config.yaml
n_layer: 11
experts_per_token: 3
d_shared_expert: 128
activation: "swiglu"
moe_layers: [1, 3, 5, 7, 9]
routed_scale: 5.16
init_std_router: 0.00853
norm_eps: 1e-05
tie_embeddings: false
lr: 0.00769
batch_tokens: [65536, 131072, 262144]
seq_len: 1024
train_tokens: 465600000
steps: 3706
dataset: "wikipedia_en"
Below are experts of layer 3 (counted from 0) of a mixture-of-experts language model. Rows are named router (the router's row for the expert), gate (a neuron's input weights, with its number), up (a neuron's input weights, with its number), down (a neuron's output weights, with its number) and show model dimensions 128-191. Each number is 128 + 32 x the weight over its row's rms, rounded and kept within 0 to 255. Numbers have three digits each.
After each expert's rows: "comes before" lists some tokens at least twice as common just after its tokens as in all text; "gets" lists some tokens that make up at least twice as much of what it gets as of all text. This comes from a sample of Wikipedia text that the model never trained on. Tokens count by the router's weight.

# expert 48
router:105043100141093129123085093134094150108171112120157164077113135156169150108156184041161148100169118128163170117124094147120162084161146154157116165125159142160160135116133147102133115092110082
gate0:108124106132121140075185136136084104094140102156162098142141128148201111195103143152130101130114060174127117140136178121137101163085150069139094122075133140131073052089158112154159151126090119
up0:060130101084110181167114135120124119185056138081105180101125067175040084100174156150059123092176168138132082055124092119106145158143141162083172115206085168101118127112106163112121127110143132
down0:128165088138126074072098134126133122119132122135190172128096059112095147111094176134125059105126183096139097062148045144160161152120088164136142128167111108100163165128124177122104122136138157
gate1:152118124082148098139159127178142100115145157143138056113112112078150160148141189075147105129124142165133096067105140089119163156059107102165090132143133167105114153131187118121147111124129128
up1:086161124097118105170175115130139111124122141225118140137136149160157107150069140113142181125202239142124148049145170115098098149162139121182151151173138148104090136108140078137134157091121160
down1:066170177116170099109143125142128081149081116090146137114122095154111126169160125136129153156060168119111130145133130112094058151144111110044136156139155101086132135145096157106153170109110077
gate2:110120149114112154050138120118127146135107107121133152133120116120195169173131071169123095133161130091110163116121131166099122132140077065062166165173149089148163096103192177130102072145136137
up2:108095107139113152089116132034156116135101180075151074119119171125160144115171066067088140130133070163112115190121151140161126145107098101096064156088134094162125094084152135177046206154157188
down2:132152089103133102101105175111139161094139169091100174184154084121119110082146108113190186154168164120151179129101127178118139089168146108152083063182124111086083128072094162152102132108114162
gate3:134125160120105110080130093134142145070083116175170173115139125140118145115085143137111142152156132127140154128112165137144115094085095121088123074039149115135171091044140146119122139066172148
up3:136130159099157130173149123119087108125099089195152126131139080148113162085091151136110192145152197150103118181144109095112104152182152108080075140105176180108155059155132170152145175084114117
down3:102163114113089145115111140159130171090093094099135145169149138096204134155128102128142138132103165109177081129138179143153160145110144175189132106091113177093113115166103069206099154056157116
comes before: "|", " |", "1", "7", "0", "8"
gets: "\n", "|", "0", "9", "7", "6"

# expert 65
router:085133100148105093127145101099127199042178091097142138056095111110137145087136161145178160106132140147177138113138116195158147109173099088119089079103104144176108127104167117075152152103150090
gate0:124141178153098131127133131141124126151099147122151110150135233092112179129158161144139135148101165181137165137062089106132091141116168101175115117091103150130143105145141143094142186100107124
up0:134100106104125158153086121208168099093160129168146143124120121136109110079143134038074124159111118037155128119137113105129124110128128188109184134133145085137126164124145143129180035137167129
down0:150149152129111128145129141114160134158122140106188154206106114153097170133104172140153090185188116173099096122148123090141089109116125140128142082167119132102182147131110037115114102091125112
gate1:126109134150121118152194126063137166164151106131115105132125139121101160165051132097078089124145162099129128149154038137109135158065139150173084074211160093129109091123154140106066129145156117
up1:106139175116116139100179123102118094189120094073067128130119116142132086157188116121131137150115129140108128201171138120120101074090107150080091066088125155107078193144124104133067062136135208
down1:129019060087046064093133140102183127145192109164137106131100105079073100180122134125187115157134139064098146122096191152118083106108163074154095185133112130148101160097207158096156120178096116
gate2:120137082139128139176121154175126121120097128186140148161139157156115141131106208122101131134067051111108137095111108129175156123148145063093207111080209085145100146146088109122098119183144121
up2:142145075130124098137091144159117140155114146197142130141141115093130136142134204097093154150058128142137133129110147102154131151176174124147158081079174063127072134108100140140101124225118134
down2:156138158094037172140108106158116105116145059094138152187120108089133153185140133160143154127141065137108107172148135058141097118133165149163117174154163194065131101153142086175112090110114111
gate3:089150025154116111124163123129101131138167092146114119109127096109128133137051087088173080161093151086114091119136057103061175112150122087133155122012097121135111112118154117117146173140160126
up3:095152075124131103077176140091134133120157088124108093097128109056168148088115092119177113125064163053116010125167087101102144140143115109165180100082119099127053139119134110128120161176096115
down3:151194119096143111122103138150108143121114141135094148089121148167161080100142077122132138097069074087112143157132086188178112158105140100129139152128099096133130158126127151118105103136063079
comes before: " a", " to", " the", " in", " not", " been"
gets: " was", " is", " were", " be", " are", " as"

# expert 75
router:105166119160055099102151100099116184082166142118143153078114118130131169109126140133201205099127140110157171095125110152137142118124119104096104085100104175171108131100174134076163133117109126
gate0:087129116069131150162211086142132120126136103197136153140137171154123135117113114151100142173165122127122169094168117135089099096144134131157204129145073122133032104147210139106181165156078142
up0:084158113097137109134212139116123137113155142190150148125148151165097135160104143137143141192150090110108166171165080108130132140156107193121147081119109161114100136107134180117145134133102187
down0:186141158115108148130145106193087119121106137099115136093121111114069170063135108123117197094175156193182117113117119155173058137125106132202097098109109152182138114143161096169117130082127115
gate1:164127124168115151121069145106146137107134134168107101145119133111136139158136129092123163125135056167132195124131111141084125157132111067163189117137112124110150137139121178120101118145149151
up1:084111145108154111126133126182118122137084135129164181124122087199132121108130103180088166134144181134117104204104136123176105138139116123084059151099121164131116027134126081189070148109132135
down1:157107130095117106144141139072118127144159095138161138141106128175146124139121135152137144112121089158121123127134148129126138078112126165142181132206124103159161114077088168123144141093107137
gate2:148140156138120135105101102083160127116157089133105132114118075152018140143114125123161137135154138088121065092183092189151119085109127135049169119161122145137134128160158156136129164207129087
up2:177143117186139066147153131139095057132171132171182111131120178197106139133200110157168112131110147180149110178147128159163073113085104128091089090199124121121170085184148109101109146139138147
down2:142110130170198170171135109136140165160115120093101205125093143165121060189129122172103155102191149123126158154167073100134133156122146122126111148119121118164079107118056112138085037102125167
gate3:160099124140157136138161122132147100142102127127115110159135151141138139087105072177131134081187154156118130133113155053127128115131146086211141171121137145126129134100119162125134100159097170
up3:124110105133104166044098127124134160146093144081130064138128114092113107137190151166132047128114125194149145185056085133113095168085108130086116145169133093105174146120102100114032112125149087
down3:146113163188164122148099112128121166137093118156161121162173128111091073246058145133139150169145152139098091111153096139114159141156114067122151181162129153125089134126122114115139177182133145
comes before: " to", " the", " by", " in", " a", " that"
gets: "ed", "ing", "d", "ated", " made", " used"

# expert 49
router:121145156117107194078155121143153191086144152115193135107101129148170157097161162126209144126127113135220102107099115167144153145117121162103131112161100193157141107140130205074145150117134141
gate0:085153186111122155142162158105118120131140128080110132155124115090089152111071175221133110132107099119125092140142102129183147141165147116130163077097137077127131119090129120116176089110115156
up0:079158184094121169132124147101142142156148162071088134143134139065042147127078145230118118165149080126139125093175145131127123144185135109103137129165143097132112162097127139132155115109110155
down0:114106150166115097132112179109094159113103153141118133149108132155165117135116203107160089096175182117066099158168111123095000100115149094086119104096110080106157107107122126102106081146190126
gate1:109135132143147096094172131131078150166098177054132167138132122171162152135150145166085122145153111126148101175147144120066052137130109208095099129144146139119153128036136106133139137153127160
up1:111108124103136127140186127138162129105140091175149118148129093153098099128115118072117111141145159150129148114114071127190137171125111042177251158112117148120165151235092132123063066198108115
down1:078123060151109102162126174141149167089106129143138158157137148105166085127095092095102124130130154151064172124174140142159132115144157121133098196182141160132074123149111170176114072072154092
gate2:183145116142161144168163101183171112170125171101060127136116125103150123119198176082124108115089090169123151186126200103149180079080121121089116112072127100125117148177093131090158066130121088
up2:172134136107133165113120125116182103126117153039133084128138106103210104094207152147152087111072133167120124167119189111120134084131151131104173133069069152126097162138155142117148123147116087
down2:171106087165178064142137131161159116147136139164075069126169099082175122106133141133109084119135085066110107170119146136108100124112173085127056094116148103175105136081153126173160113130144111
gate3:098112181124116139140143131059124117139117089137147143134144134140131162109117106092160122096093170117130104134076068126150067136158160117104185146113093157122145130128209180138118082196080078
up3:138135110140128074150108143156146147121192126154145134135116042118075122157115133156124137139158155126131134115172180141148131108097179140108050157130167085109151140145085142149153169134146145
down3:053160188117173136130131166119160143132110162110134150125071107136071094119168152115088137070089123110119108187120070111079123116102150189108148150145129077017174131159170048134126143080158116
comes before: "\n", "0", "9", "==", "8", "="
gets: "\n", "2", "1", "9", "==", "---|---|---|---|"

# expert 0
router:079140117109130164115173122087114159073176141088215161102114127197134145090115197128165153092138092100172125118113071149137143058126144161057118162112145142138120170105125162051148135129106100
gate0:116134128076120195102088113218142078114117109166166109128131074168150129107113128113121140110147149114136107113073137160131134085113125152123186071104156153124189168091126130133035174186122115
up0:029110114153128104191138148111095145115110104084104139145120111175154124118135081121115128148134125120137211146156188117142131115151074151179088177157152069133082076137174128132216074121131095
down0:147097166127135152115076121167108188121138112119071093118107081141133133113092117157122154092105119159113127094161162137172098150073150143096079100126133092157115156155105162109142129128146165
gate1:177123135135136076161066117127107157135082195213122059139125145130162117161114118117084136135163149182137100064087144144105160136096129120211125097060134087121122191135101091110003077079147201
up1:106138163119136179098129134142105100156137113122160148106116125154146159121151131138134114123152122166119124104110116109156133156146184174109133194134102169114159090164157148161159146136084115
down1:087122223109116117139125105135145124140121129149140186120143152177154234201099170136136159174088121144147111046142082089179105155117167099094157159165110174149097118129090107117138093168103196
gate2:157146141135133116111174113059122160163146189131166115152146136116130103144084130129147079085176109109109126152133139145103131129130150148156107062085160126134160116119102081140152107130201149
up2:141148166132130089139108106164095140145165126131118078138146207161166147129102103000077107147115130122129124044146181159109152058175185174142113163169132128129122019129044132126164112103121156
down2:092086172117093118143148199102125119111127137106121155043108121139132161097093115165123102110070098088090100124145120145164165085118091077191101088138134141168150121155163166126194109091141170
gate3:082115069124115118134031123115139138097162181114169105135121059170072166129106112103151145114098180203154156118040122153132119088086087152014144170155123136120103153108107128138052091124085117
up3:111151147153131160054214158191094137143114130158097134138123168134169116121154203112084098107178140102123110215145125115155149135228103151192121120178097154141145116108074132130182109144136112
down3:159133094138147140089132130101077118104131103114093151126089138117152102104110142118124098121104157134106144128148093110172108145218095136138178092141038172123086150128145174144100155150171136
comes before: "0", "9", "8", ".", "5", "7"
gets: " a", "1", "2", " A", " an", " one"

# expert 76
router:071146164137063150098132121104110171109130105079186148117107166143117169120144190145161108114152116132148150167103059156167122082149114170094095155143122144145163140109124178083167141087073112
gate0:160167149110124066071109184144139128138089120097112124119129116157082121110144144200153146114206111209138065125058164127110154174134125098164164061161108156097152087146155114169062136174116137
up0:169151143137130089068133167167142138153112155084169138097123076153073113124126170203166122120176090234120083138109155198134148166118100116151115130171113172125101129175177133188028112191091084
down0:117129071105169157131134118138191152162086130183125123026065029153173202137131099088084081144128208102127065130146156154106132134108091109133118122072149081117125154114071111112143151126085078
gate1:140140074136125152093127067090144115167128120094165055135123111115156125156165106192120142105102162127146134086110131115106160140150078179169102174148045093132136173191167122136109188146098170
up1:137107203135127127123134168157092160088099126160141223118125087174143115125109172060155125138166097176123152122129116155134143107129141092111152052126167167127147069073076174136125103095136066
down1:090134142102131143175130131094149079145121131123158137097092113130115209162103117065120186175093065106141127118133187104134162103146083119135161121155122158107131085125104111096112100050149110
gate2:177146141128105130168119084084098122103147175103189103114135144133077137092115133109067178109116158097143062082121120101144123192089089113106068089148150121107099154165103147130070128120137095
up2:095120136164160062231093137107139143146164097152151066128138193130132117141159114029100161147120079136127165146117095132087202119138190098198142124071107106148138148122139153190152174116128139
down2:104140114122127168122192156171092139084093092085126132122079113123099102120101113199156117148173147125119078118101073130104148097120096165104064173151110126161206136144100115086052128062117120
gate3:109158135126119177166186110129124099154142098131126087128132135052101145132168133101106120132061072064130044171147172130071124170185036078135080118074081139171078167108057120110148189170123107
up3:089130099127131159099081142099159148108127163125106136147119145090150059137125111156164133120116188161131170068148115131158130128089191180103133129140134102106168114180210132123149104048118137
down3:183152173111203126105180146068121153135092130141201124164106131094083097107166144125117133121125146105083057159151144098121121118117174121155117167160120108174196119110152115059137146127168094
comes before: "0", " |", "–", ".", "9", "8"
gets: "2", "1", "0", "3", "4", "5"